config.toml
num_hidden_layers = 14
hidden_size = 160
n_experts = 128
experts_per_token = 8
d_expert = 32
d_shared_expert = 64
hidden_act = "clamped_swiglu"
moe_layers = [0, 1, 2, 3, 4, 5, 6, 7, 8, 9, 10, 11, 12, 13]
router_score = "softmax"
normalize_top_k = true
routed_scale = 1.0
balance_loss = 0.00385
balance_bias = false
init_std_router = 0.0248
lr_router = 0.000732
num_attention_heads = 2
num_key_value_heads = 1
head_dim = 64
vocab_size = 4096
norm = "rmsnorm"
norm_place = "pre"
norm_eps = 1e-05
positions = "rope"
rope_theta = 10000.0
rope_fraction = 1.0
qk_norm = true
attn_scale = 0.125
tie_word_embeddings = false
parallel_block = false
init = "trunc"
init_std_qkv = 0.0142
init_std_o = 0.0
init_std_up = 0.0142
init_std_down = 0.0
optimizer = "adamw"
learning_rate = 0.0031
beta1 = 0.95
beta2 = 0.98
weight_decay = 0.0
lr_head = 0.0102
max_grad_norm = 1.0
warmup_steps = 357
schedule = "wsd"
decay_fraction = 0.596
decay_shape = "linear"
final_lr_fraction = 0.0
batch_tokens = 65536
max_seq_len = 1024
doc_mask = true
train_tokens = 352300000
max_steps = 5376
dataset = "wikipedia_en"
Below are experts of layer 8 (counted from 0) of a mixture-of-experts language model. Rows are named router (the router's row for the expert), gate (a neuron's input weights, with its number), up (a neuron's input weights, with its number), down (a neuron's output weights, with its number) and show model dimensions 0-79. Each number is 128 + 24 x the weight over its row's rms, rounded and kept within 0 to 255. Numbers have three digits each.
Before each expert's rows: "raises" lists some tokens whose logits its average output raises strongly, later layers aside. This comes from a sample of Wikipedia text that the model never trained on.

# expert 78
raises: "n", "i", "ac", "u"
router:123085173119097127089092155139125123104113147148185130104116103138118144147141126104091087130082140096107175088121106138113128149147122162105107133128106130134134116157148120119143115141163128124129120116136106128169160154165164107152101085
gate0:171157125139132152152152155130138128126091147115146140090168127104135107124136129091100127140127129121076113118102123122153153110105126151124112140130084108164141125116174117124066124125173123140135121141109097086092140157116112145146127115
up0:136103131135116120123138154156124149120098151150157130087155140146113117110144101108138126164111083120065139129121147124125164116113114155111086118165110122152120142132160117119098149105153128093135125135125092074156136156131134153131118110
down0:125111108124087116140102132171136153104098118127151131121146122097179138095168165118132132118104098136130138129120141152131150112189133111132109136140088169080126110106158122150140123155148106146118112145118082101132119119155126146117136112
gate1:116127170123172140148164140136131113157116085155128108154136115082162156088126122116125161150177125129144095088151116179129092088138155130120102109141139109111132114044107148114134146148120132181096122134136151123126134132157115088084088131
up1:105121142114132164092164086142130151132128120142147094125135149088126118126140140129093168141154097124116110113126171073145075087134157136088089076124167121118126138102135158138137121125100125143118130120120114113154124107120143093094109142
down1:185100077129117152150083097146125129103150145124155135113120113152196155072137157116103147120123108120129146111110095123095139138155100128182163157118126143128078089095171106112088137133127143109123146112131123167103171158130100171149145110

# expert 3
raises: "oc", "ot", "at", "y", "ph", "o"
router:161157162111156143130144129093114164131145160160135182154153143137063158118142114128098137172149090098138128163149153136113108154155107092140119133142122175151073139141160075108128132166086125087154133083089147115144121113088144158126136091
gate0:127130155129161167111118167119127155106126123142120134131152147109096141129143121124121161170101135133129141134148160143130132130150164126151071135072127168111112139103115120134152112148120148106153112101129120125089172104092111126119119167
up0:128161137124172136103123200110103186110117141137147141125175079152111163130134113125138142171127137118141123129155150190162133140144158135179115135107110139124104145092116080082131095166103135112126122101114104111107157129109110119130107135
down0:135150179123133149117105170103105174143127100108135118101125133112126105180154155127113149121123121105113110156091115111151154142146145137114073118106139137112151111145160128105099116183149100101153144099147098085104121094124101160114105117
gate1:153134115079117113104116139117149097144090155104168141147149109174114095073112165151086093108132130114096165117089153111133134162106151138152133149130143145144144118104113135155149197139127183136151147161097149135099108131117123100109115138
up1:129150133056128078121122146112117117142167173082151134172138155151123108058150145164107154151137119083120137103133109126107136180135108130145135139108163142165109139123138092172100169126143159148140131114085109092123126157134100146129110119
down1:178135108152137183103099095106142106132142124136160088141151112121145091145119164135064091072108149124101138131120125111109126121165127148171145124099109142110119107135117163120145058140098115115095117137156111096151156150088116124131154085

# expert 87
raises: "imes", "t", "ions"
router:115143111163117129160117136093118098133150190127104164103116151093117121106091184160083115153116078155093127120098113130133124109139142126119137102162104144103125137133111122159126070149160178116118161133089131174157099079125107128147146153
gate0:134121182118147112132130136137162118081136165115102121144126157101123126112154133123147144166104145132137126083163121145162143101105139122145115125154127092111132141169130129135161137120108131155123115097178119156125103146148100142123135130
up0:116136149144125122106149125121143142114170193069098124116115162107113134122159142137162119196127146144155122077135135161128140109136114094144122124162114095123113146179126127101160121103114145156108098115166116153146100132130088151151133135
down0:126119179165128148147116097126078140139138133197144124102114118150102131124099178184134139124168068120126123123112126154146103143116145136093143156173127083164167122148124109099158117133095110160130129152125177114120095145182129123130120128
gate1:150143145110148155154144117140132208146150141141144142139152163120142101099148114115108128168128106100129140140132120161142130113117132137144133128111152141166107134145084130181177166121113109130126145153136099123126173146087104113103129089
up1:162146153134141137164133155172132148119168145139102136120135170131171129118137137140076126112145101116122151122132098129100177100160109119170124165137135138190081155124107127172143176115112108139130168153146129129119132114136078157134100127
down1:161123113126129136129146100122135142086146102090151123119138187145156110147146083096156126144141143141090149096137143161154149127102162094108155171122143103159163108136108128133115138125135094135157129185126121103106128116135115165101121162

# expert 81
raises: ".", "ad", "a", "i", "ate"
router:076145164076135163126148143140117138160110146161199176140109109177129130137143107134149108125124092162106165140117109129119104117155154127145129129112113170141152094133091135131106106141137170141108133079115111172144165129128168120142117140
gate0:139148098082180132135136099174161155131134165131141117135098119147071162138072127154115139095139132121144171141100120137113130106141116137142116113105123123118098140117110141120117115154128093152099148098115097122132130125103118153161149131
up0:117141119061157170153156119189160153151106145158142149144114137136115094156086121162102133134142141149161153163107099090098136096147129110155110092088130142120126118136104131129115098129115096132136164110147087128136149131097130133163166167
down0:153116135146184144141120137101154152139141133147122133146099106131148180117130137168132118113148143151115099083112113106120090146136124150134107135112123114115096118105130192146121114153141095093122128113115135103117143096141128176141099089
gate1:137159126123143144080098120130150103125164169116149141095102143103089114125112129147147153135117126116134134094098101069137142117138127117107066126105127143129046111137125138159161146122120158149141157144075141131123130144128130114071088094
up1:144141130107140130069130139135140134132144130098108119085084144107133129125101113117154152145081119127192142112095114098119129135108145147104073101116127122095096105117125142153145134133094150139128179168094119128102127107122134121094142121
down1:122131177077141083114098141152151148135132088136094140142108088114120119137123109123135133115104161175107130108088125080150113113119148130132137065150150157106100088132125130141124132141132123106124119130166128164140144104138169165114129084

# expert 9
raises: "pts", "aul", "alf", "stant"
router:128086103113123132136121143108093133106152135089142145088134130146132112087143119162130118136110159093150113086105138124108159120147115133137094165135080155160106134147172079121122173108118111123115141145116111101119091123172112153113106162
gate0:118155162105135134135121119158154114146109162134137146141138164112140121175141144101115114173129140124134090129094092137122163111125143142156110144123165152140173138124133139117149116166133137134154159101110087128126132091088168148152091175
up0:123154131127150120119105167130117107112155137115159167141138120184119108114153113136138081112100185102156072141112110115144131092140149124161119133119137174150163155117137116125138101097168141114143112110148130107093123093142157116123123171
down0:077159111133123122100140144166150130145095130098111127151108138128096118089178087130146097111141126126096101141118134081162098145135131133163121087129129106117151143134114171095122111097124161103108124088119116143122106138159151080142135072
gate1:129151159137138135101111171130123138131122128150126080106115202130122176125153167087130134142083156133110144117103119135112135155128094117116080094124123116126075175114103154139142114130192136139123108119089121118151121107122113127123154129
up1:153153138132131087136120140136118100095152183130144137164117151176128148133139106137119127137166147129144092124197115147187139180102129088129154134112115171139130143113127111132130108067146145155122108103191153103116148117140099106115161108
down1:153098138142142126121127111125125102114117186136130128135117137137144117158124117161115120117160116138122133114144094140146159131122105130155143136137133157147123166109119145154143119115086157129111119095181137113130130101131140063128135084

# expert 104
raises: "ary", "a", "ge", "er"
router:150152122164117163119136156073135092109143093119103129119103112084125190111141156097132150114089172161138109103095146107155129090138156142152127165124161148125104142108167144107167136144101115115159136109132161161152132137150144098103147151
gate0:164109112134145175136132113102126091095152148119123124131079143131115147140116174129156151151106110124132089164126100138090138130137152141115126122129165118105116125135150177140154082172113139085115143153153105165160079119135105116179149132
up0:112097094124135124117176119114117089166114114155116101089094155101136164103101153152085168120132151091142133125145077134106168110129118153134099107113099166105144115150080164137166095141100115145117171101128134134130089141099104121096143139
down0:129147098158163160136104116101112118135114158118139133137129091134090109133175120132170129094141142116125115136143157133124126120118157114105123096138097115116123126153128137107099133146103140136090100096145160112127127109163116121104126128
gate1:082116148133099115124133108132159145146117121120097097128109151158109193122155108162134121112101142131107110104100150140186119095130099159113122123103115104074118141135098148142110173115136142124126132145148101168133111112119123077115145121
up1:076136138149112119156152070110147107134098123131131158119104130112115184095135102122141089150084159120077101126093152137157111139149119144120156133104126136110110105129140148132137133137154158113131135103120116153169135101141153103101148111
down1:173167131089145150120130118174173099160169143119167114133125135140123091157137090125112122159112092100112135151125107095120090135116128162146124119074117144124099144103095135131130108135139082117119100156131165132145094142129122147162125122

# expert 41
raises: "ist", "ists", "en", "if", "h"
router:131128114152115139139124074121109120111078179161084101139128120119148111148111136102168077150168144116168119143127110150130115145096116098156106130141145175120110148125159119133162134139169077129170112100135126087103095107098105137138127090
gate0:171136137115183132114136120151132105120167182179154126126141120144159121122142101171128119118117112114108113112114145135068161098131130107194126083148109112146159120153107176149112113091119140122139156096118112132114129078115114104125133121
up0:107174117168172126134122110131113168130153163129114140137169100095141131109138091154169138103147157122150098134142161135112142144138117094143169127121088124096131122125159170109093101155097142123153129109160137105096117134124120101118146137
down0:122073160110167158107118123097066155119164155155131081163120111117096135128105110115115121122146085124173089101121148108129113167102094140125124110122110169092069138141154118122146107106118045081150134128117121086150096123111124139123099133
gate1:115125143120158108105116115115122124158117174179100160115070156131131130132117148109122108120126179119137120134110074138105134128117124112136106169097146094140119155146145132159133141095145155123144118134141136109095154147140103096105094064
up1:126116123115179124097096122124108096127138096181117101122111139110142179159139131133136150147095134150151111151093133108140097150126166144147145155097167137130121110126102118109128122140165123141136116107134127134113127117123143088129116068
down1:154119121141111133107142154132087128110122139146076091105136100112161107151098146143137121163125140164088111119144091093136099108121147156110118119138138129144153130108108107051107087141114140156163165123144094144129142106105111139142104151

# expert 73
raises: "g", "es", "al"
router:138137088119108117140122138104141110111137091142119103111156145142173111132115095107170124105118130172135143103120089114117105138095126097105104136101123112126089124105140121133102196098119139129146131121172163135112123135164079153064077160
gate0:139113131087127124085117117130084124131119161117146106143149092201148119128116163157120105127111144159115160122108147145114132172159178148170128102135151102109156153117109103102113142101117170125110136110103118128126124104149138141128130157
up0:113110115073130123100123114124130120125120130138156115153155077205137147117112118173144129097129155146132125112085174104146132195161165156153125126129133102099127145129105101092117141149139198083092142113085124155119123133135162140092114149
down0:145149116118142118152091156170136137120163105091171100142124159122074146162142141107128143133146119136146122152112113112131157147129140160127130105147118136090123172169116135100128122136106093073100119141103106141156147168110145145122126156
gate1:111144114131120114117147141121079098151105118123135138068127128097112103114105130084098092134157170122144154093105132117127145128159158091158144167131071117134128148133115091140103094096159103153119148141151130107100133155092136096094130115
up1:153121151139146116126117108111114092092094106128112154157102130149099117132085115102071129149130132118090128124131126127117130161116148110152107210102092090155119149090137128127143115178155131128107148145103133111159160145119094122066128125
down1:149144093113104140108096156096138150158094146107087086129158163103117136144150109165124142119107127130108119122141099146112104148118126111119132133090128125132136152139145116112119102157164123137144128110154091129099149107094101114140145103

# expert 50
raises: ".", ",", ".\n\n"
router:129157090152111117169160107131162096151148117112114066165104173140158130171089122123154155141127099140075103144124141117120103131115130159151150137114151133143127178130138102145128160093170131137137131161151132148155101171120107081130149148
gate0:156142086141143103116135143160131135117093158101127124103100140151145152113109130110107122111134156157160152110095165154131076136104140165187100138146172134160121155110125159067149114144127125145137112115105121090157132127156102075123107145
up0:152138095149156083131136112171140163125095161103119139137097118110150164115103121108104120122111149129135111115125190134149108126111111153115136113117133133151150130110115152113106102133142139135134095126105158130173111107159119097140137131
down0:147154109181136108157137134118148124111132122154118109136116109128155161145132148144185154144138158142130145106120130178146137156120139106082152099125090181114134111127188154128126107161114149141107131083133176148146135125134054085160116123
gate1:072148105100179126125107164111128130146120092113125141131117157166153187140150209130089135143156113131108134123104146142163131085121098128114144090127121138116118140138096086152117148119105154143135091131120102143134126121181130077118125185
up1:077102103173138127135130141133139119120137110124089105120145166148170169142132149112101194132095109182112117132140085121114115086114150127134133157098118083103159144145120126115141129150166159118142124145161126137095138153131113104099110138
down1:153115095109171110155104123129126152120124082181120123111122089152129168162110137127092151136134152102096123153156114129130105139115130151160134125126095153154134160168090099148120132155128156139128118146093147164118108088104146134156141107

# expert 116
raises: " He", " However", " After", " They"
router:116088103122126136156141170113116143107140120082154136105142107105118113071124086174121161123132138095163109132087083112120149102124156107123136179128136111157137118120138144148088141116110093121151095143155126086149142127125130130113107125
gate0:087142131119121082102120142148123125136126159126148129122124108113149135118093129142097143147199151123144162107128102121154112122110083130131110083120183149126123114126091130175106127114078150164126098109099103113178126102076157154119133145
up0:141121116135137107123146133188120146151115157166121126154145110089156105126092124135106093138171185160100091095188129152053121109156110101106079119108137146145087131138123142124164126135159162129135142101116112097156131087106116136140126099
down0:109154112090107126122124118132145106116148125134123106106077121132129112119095153130140113113146149138140109112129142121127128105120107148138077122141116155118095133143104123135161092148171088103138117115111130142149131125144146177150159126
gate1:145134178111153085142113148146117160110155085125124125136133069137135181120121131157107136155132101127108146144132136147178137125101106139162117138131157113144130130096089140165136154122157157134123146089136109138134114148147109127118122096
up1:130137142154149145168117151118070123156103127155129126126091155106116132155124147134129096122131152124138139111084125133147112119140143124102150100140133163128143177150117052153132125164127127121147152109134081141140115128135100108160129148
down1:118121099137131094100172167082138116151114089145134117191144181170133125112098144131159127159109165114128117140157115134136153165146107093108145112097096133144143153106095118116146098131137153122110168111155110107116175099111133135085157155

# expert 6
raises: "as", "le", "ly", "ute", "i", "per"
router:123135159108143123128109135145087136122122170140137118123110119136113142155122072134147102128110103127165141141153169094064113134149114146154118105100145166126150121128134119094094153086137102111118087106108121158132112083125154120143135076
gate0:106135118101152115116160177107091145083144131128114152118121123175153175110102125144149149118113152198125154126164146133103128133196124099155117119100145144172138146129123122120124123117132146095112163174103077153137126155149107111097119142
up0:092176149099149113088151163144118179084091142129107173118094135140118141133139099110149157125081121156133111129164168083128120166143135134116130110128099126132152152140101116117147094135123145121138181136078119162137109140150132134119131129
down0:154128136143144157133122200105084158129127137149097135112144113136125138107066151130123137119101137085135141132159128093120149141166103162090159100116114137123123157135137135163124094130131144121148144151112150128134130171090133128148129142
gate1:118124126061149119155160134126092142147133157160134113149087080135114177105119117100128127140112141163142161128108131156069164068130105135150135122112136147163136094135106072121134104106153137103157140128113107112123124100129107129141108098
up1:136117134109163109122154143113113152125118174143161088131121122112065152094129095090119121141100193149147152105119109135086127106126103126124156098166113144153138116127115123107123137074115130121152125132164116118067148094122121133119136089
down1:145115145141086169133119118127104148118132157150155128097111101147065117112116156112134116169118150119137147107168131093106148100127139119096121147097150127142181059139142141156148163091093160125162127136177141082140149109135137115099109124

# expert 45
raises: "e", "h", "p", "or", "m", "o"
router:113122170114120116137109171132123158110154163127158161116140135156142123153198183168100129097100134106158142154124120124166077164134131140117101137152122171144142129110114135109104111115146136108147071109129106104098101099143120104123129125
gate0:084133123090142057146127111133178153096128118113143107098113158147096152122148146145133128148130126117111108125118130139125158105130105155146140115143108102098124112110139155147105130155099072142142149136084095124154101126178094126129161160
up0:147107114086158101134096139183175176104105127134132123134135172140110145111134136144096139152183115105100099117106108155124115085150123154128104128153119115089151136154125120134153113125150131132142156131088038099137136127146126110162125167
down0:144119082129148127114162131100169072111146135109103136119108112129160133130086101140138148103132126125100133159118162108141115120119143129111146139138149082146101165140142133113133140076133169156171126102121167131140118149109099135156092104
gate1:111093127105171102104108128154124075165113142140120146143156164129122129120146155112098125113122134124139128123165107114101134123153133103154085101107147091127119172080149107154122151100145139139157132113144135114140094135125155133107076137
up1:125127112108142102102106154096145081139098162102108160131150177149156102112171146115101168098111125122150105146172095090129128109151103125171110073090160107108109160072139090143154149135132136110158120117161138100109114113111149138134106126
down1:109122155105133127092082131159140117123130125132179082118105117125128149097130129088149154117126135143189107131159041134109127146109077124100114155103153096122151130142129110121115097140097141109170136112174144132108089140139117116112121151

# expert 1
raises: "ack", "re", "o", "oc", "oe", "e"
router:181137113159137083144111126087139107132136094146132170165104131085124122154106104132141152117121144133168109126113101102149129120185141148101116176123122193152136086124123113114114152162136107082101124096114155160122141124133162104128121094
gate0:098112097101145076153120116158107136114132096112109082125093105121160136110131107123141149123149155111117146122121095146146132090138131127127149132107135156082149134096115144090141153120113134134141101171106121157118120154113099164120032142
up0:084149112073172131126139100143140160150135117152128126145110115118147142112161142153130135161146148090126110113130141132129140108137127123126132130085158170125121134108078109158127172091112122148137114160117117142153123142119139136168130131
down0:129121130136151116103147161126135098101138117056075164157108156141144096156158083130177082126158124152145133127137129102121071157107113144126122119090150124148119126141157090099060106135113132106134130125124130109127122111098140158087162085
gate1:139091115093151118116140104173074072157132135142172126092164155136097096147112106188093080180139121127121135136081147162128093126102115140115117181088153116119147114134156144125111118127136148130127114142128126140130119125123098157077116102
up1:162108067115122088126161092151122068110150101111144133109150121144080127129130097156112105170133084114104140114131141109147145137129117157097181166101150141114143129122150160140144129127140148098104110132143147191144121144123110144108153108
down1:144153112111147162135151116103144154105125168138126111137147137126091142102104112113121149157164102143066150111169132182163155112095136139110138160122173057105108124128164140117140102160107123124145093140107163168133120060133118085078146168

# expert 28
raises: " their", " her", " the", " his", "enn"
router:096088136124130153123105121130121161186133114123105102142123117148151117131119124137136148155191120146115113123126160106122120138144123137146137116127139109100159172106120168139125147148117112126153133188145081175137101158128107097106115107
gate0:142113130114146111116106171152137061152114099155127130160109082150151120143130120144144104124090150131148165141137143158148144135153079128098103154138122154124136107113124081167114125131150117161089094104108155110103139128107130112100110109
up0:138119156133155132066110126146121094135106073146098133144105070157145093103134121140137106120115128130137158133129138149161129171134079125146116153123121156163131125115122122145094136148133106186111138082097141125116151125121110115117120074
down0:104114161077157138079146133116121154123137133176137094115136104116134147146131153136132112119150147124127146131104139193138096146183086101156105124119111134133135111134150150113154132102173111110123164111165155143083118112086142134141129123
gate1:146134162112144110122138109159125118154140127122154116148150120105119127083121080103117111157144133161147101153138165107105117114157122148077124159151114115124132122110119127111131091120093100171134079123128140106180115090169138134124122139
up1:128100111140131145134124097123148100090085134117132088128156139096138139119099148113114106145165117145190105144142155105158103140123138143133160127135125118123131156094138140121180119132099114138108080134155115152178143150130125113103125137
down1:112104148080133099140109118138148125122162150145168161120158163109091110139130163132110130112111109069105147105153101163093110133100154139143158145118115123088149111116144154094153172130075146077114143124145131168119118169153123137111174101

# expert 66
raises: "ible", "it", "ib", "ished", "ite"
router:121156153133153137141157135117086095103181163140164131101112137149079106138176113108123124161147082114142098096124101082143140137122114133111135153145147112132130141117117096156101146129105119165107079132147143145163164107145144109130142094
gate0:126119128155148099133174142116159081134105156109095128139098135141126143082138117141106090123109128129083167074133116167121126140168109125129118111118140081116108116141155147163118094091165126131089135141128095132176104148103107144123135142
up0:110151152111140132181133154120178127150148158095118142150119161169110102138171118149171104105161129109142095086126075093129122151183094142140140081134162112124133137119154119166136099119168121089110104116127105158146151170130151125127136145
down0:085131149123177101083137131156105140153124149118151115121139120069131110114151108130140093155154109130130158144150105111116117177111093120092129170134129175135081111166105124112126125130136133111174109098116156078107113129136112104091129095
gate1:121152126134168100084131157114109113126152145129124130119121139120150134129149115166092112147111097140109080139110120109114178171132120148152120128131162111125121139164151070125103137125111154125138119145144112090047152090101121113120077141
up1:136162137157183114089151130081106123143139147105122122102134143109139124111172131168102098159099140110135102129104110075136130146167140160156117139168133146148104139153135084116095124134096141161120121126155133127065138116114115087110100125
down1:125131145113145128118130087160150121149137141142159121126083114113116125135084110111131098163126166139157123163158109157089132080133147118143144123123142062112102147115115114125159126080104119122122077131112164135119125127083147136134152178

# expert 65
raises: "ap", "aps", "y", "am", "if", "ases"
router:104132117177117118160111152151146136116147111118154120144114174094093124114155103069153129092149181126109173123132146103137100102108123147080100132137140122128093111106108163104119128145107142156133127086141117061148123146148153131127113105
gate0:137125083153168128145154122139091158152081129145099159086113171163126111086110155123096155147132103160143162123117176096129140162126152105114123156133147124140091152091108098130105114090157113094112120122096074105148136103119116158121062108
up0:116158108172160097174140134149106162126114128144111111122136150130098111084148150090146137125112136147155128129127163105144134152107098116094132116161165140139083148074110148097137108136110130092151118097122103141142134126105114152137090116
down0:096098107073156122113140152129096107123110105111087112092152128133130087156104100123146120150099090120122156153076125114114123120146144129143123157103148112118147151104146160110097102134120091122124152134079117122129124153106140172112127156
gate1:148123132134151114102114103114149113125160132114125125171132121105125134085154101123069126159120162140121140113119150128099110160173115163132077146077137075140139178133121151139133115085104113182111138140118116145142098131155093065074104130
up1:121138139152112090111109145100135131092129136093125063164119137115088131067157119123118125117126181126115141106119132124133140131139102140100106128103172099144114157101118142132126121141084109176129160126106160113118117135151076089062100138
down1:125115140100147099089155135135129106131111164105119107152178088136094182110131126139179119120151110136133131188099146079187098079140077130118089115111152097123104130152129124154113126118120124184158090116127117108160185123091102169135123108

# expert 8
raises: "c", "at", "."
router:093089178135110129093123160147109147137116128135141135088128153163100142120152119117126121129125121089141105118150114171103122121093109137105159137142156167100107101135123125141104134114140113187139116131140127088142134164110160149162153113
gate0:108113122126155111091116108133126147145143155156145118084126103157164106152180088106115135168156114126154115122117157144117182124117126106144133102136128129150119166091156118166122124072105115178130108196081107109163121112108088122111107168
up0:112079150082152116105129093100097147135153154167146123110089101142198095128149142134111084181119115137157127101100140157143122113118089138143133097149125111110098165114150081157119137078107122182148084159114104143120125105130103090119124140
down0:126122121128162122110135125118102158122114119153100130168099126142122152106138152127166094135083138109125121093147156136123140097128167144130177094162122139096135140119156115126135118116103130123132100123141147091111135084164123118113088117
gate1:176074170149120110096144144151158110124127123198120165099170145133132141127127113116076117116122124080109134103131081121160161110116132114071151130121111141134117130118134125132130109116112114160122115149079145053117137142146121140127112112
up1:174104165131123117130148139164145104125131135114132199141153143118118130141124124152110144161134105090063124100155152109122133124160137139100100147120072158132108150129100123128102133108157154181121133141072100115166106181148141151135072114
down1:161099151087176119118143132133204106154103147117072102117132112113102140139141148139140137124143125088160127139137083157136103144133107124131180132108116109137142107128129117128121102107147110124106127106133138131158095150101164130143143106

# expert 53
raises: "ely", "ively", "ity"
router:131126159129073136127168114125173142153102182105127136132127122116125141110139129140102159146148139110155124133136135150145113163099100145138124093104147104174119153131130130122114159156139099149164124110140118121122095158112126136154110108
gate0:124121126095116077131131125138112129084129109148137144125116135161154174109170157124076146185136142160152133113096113168131156158168140128111139124114161101128130130166132070140127082100157129144112143139141107095118149112118114055132107102
up0:144122139106126070137130109142156162130151113106132150109121145153149120105153179127104132180151143157140144148100145118126174174150131161091178123092161097107122099189154108150103159083104113162128141135131120125123123118096096087131120103
down0:116142107111100134118124136177145144131076147140123154138107200149166116140188142099122138116103122160136110137105125157101135116119070090166116147142116124204144146110098109145142130137114103137113128105088122147140146148151139149117137088
gate1:151097111122118125110129124125138103138126115118145092118057133120101087136156116115143114146140165149162161168163180147130137155103156135159132107166097112112089148161092094121102158124138115129117115115127143131123145094145088084113106104
up1:137103073137126138124173137139122089128140088115153133127070119139124107126141118114119129157119133152144170152156154155118127161101151148158164091130112116168078190115121111129103131120158134100116107094098111124142141103153114116111107129
down1:126085109122142155127139112152135110152097157129152115143136090162138120138155102130110111104121086131112134098101109166073138153108116176163117096103136169138132143151105153158128111096135132138149162131075113141135097093134126128170085156

# expert 54
raises: "om", "a", "il", "ern"
router:124155124134112145144127130133168135142126115147142143140137148148180129175102186149115099090123130143148115160125152127121096133133140153105130120142145142093171112151102164144154123157129140104142124166120163163111178142122143107123146124
gate0:107120089159156160122064098121118138111128144106132100168085138117162137096159158129093128146109156148111125130120119143130111101141053076140142119138086077115142126140112106120159114149132112138127104164142116134106132072176139096164122177
up0:121137143133173146162110113111142138103113149103152102158115159153134141115136142104100117130122181117150119161132141148137069104162087131144142106143094102104156129126137118113176138190110131122119107128142155153103143146135133114144105124
down0:141160106123138152098116203149114134167097126130101155154149093093153164149137115131109134158112127112145137172129154133118105146157130140114114116161103145114128125212143110141121091117125110137133139111125130107162124131137113134176148115
gate1:099109133092134131131143087158126106147115116152133136117126163144126194119112138125109184137182135186112092120110124133153163121187129164121096116127107123145160085113106134134148111073158163102108145157139116143103144138101128078119130143
up1:116139101078154135156132092107110140134180129109132125141172165132159161129098138130126141125155141158135053146113164163149101137154138130122134107134127116104147114101118147152175124110159143104097157168151110163149137161129126056083129113
down1:150092085122152142093130139114144141129121138106208139166138160149162140135121122126128134141133142129183131118157180135152145111134123180080170128134102092116106144138156128125096156144127114068108110104140129130136130121139107120109132091

# expert 117
raises: "e", "te", " the"
router:134138150138121133120135138107072147144142127143108085129102091137104143136108143133100121150179127092088107107112099161090124147138097086113151121093169143125135155139137116138104092149140136118068113116065088150121118104102115150146136131
gate0:129143121076111134130142157097120112144110133128113103138107090116113126159131165103111104137127108111090141093103099174088114128121089119154165111136177142186100158121148093149114102128114137137083175136066097141141145109137115127118111141
up0:127125096085113132123110152119123114105137143163123130157136108146099140142177144134106130097140095092079086098105100142124126167159107132172127107134140164114104107125148139170120127136150135113123140170108152129142148134190094131111066111
down0:059124140124112106123126125088099111134154092139087106138117115105159186158161165149165122105104133145111120129160141110167144169119125124119123138109143113132168140115105136125119139166135136107148104165116168137087113111148129129149160142
gate1:099113133102118099123142130152162128149092125147111126115143118169091107134117135109091084147144087150124124118135115100137139162125144141138154123133106107178118125140107131131174144111139121088118131194122143144145119113165145107113111145
up1:165172128089141130165164140118138149107124127110144143146127129118123072095124084139151119096123157129142129158107123107116155130106154080157142130134130118111107125113099122133136149143155098127138137083122143167085114128126129124178185102
down1:103144124160143129173111117159139139132140135145217210102146135131125122115160121093145085163124166162131149140089147081130161143094157180153183131135128126130109113151113120130127097124125121114127114147134135154149107109154131100140104148

# expert 94
raises: "ant", " of", "ly", "al", "ary"
router:088186140114136116131174101175100147126157119150111105131116125089160131140116143121156119136102112116125082126128089110118146124151120152139170158080144144118113109119118082125120149111098083177123105119112139149149110169118142135112114133
gate0:131132111100109128091140137149141089140134140102113120129167125166107134136126164124126133162146094129133128130138184105149155129145127149165148145088126141110142105129133095130064102142075137170084116177169126130123172100137103142139125162
up0:125129106148129132110148113097175111181108132126144135181161138162122167126119111105159071071132134155137157115155124133123161171114123122118127132117129139121092136117128116160111120159146108130091102138160160125117133151140135102104102163
down0:130119180129116123131137169115126136120096153127146081133163117114146126122158129114138173121104134083093135148120140133103120118092143115092157165140099106158136146146126163141163114147111130074171133101149063106095163126117099113116097142
gate1:162166147107161159115141121101154131185147116124103134149112157087111109106127098093104169129150121119116155126105035091107134135169128096131154142165124153134132157121097105158103198147115147154112144156115099101146120144115119150159119145
up1:190110148133121131150143151115137114126145131096110140133115113116117155133117169148119195139134134135108116102109107114127102134151146141097124139063130153103106167153178146162143114080089111133097135124140074089162130109114156178151153151
down1:142140149160151118169129097106136108141137117130068141137151147155128129131163161139133187129126084107138164112116098108139118100103099151071098129120125130156144161092169134196115135123142130176170150105133121147152165127154139149158130121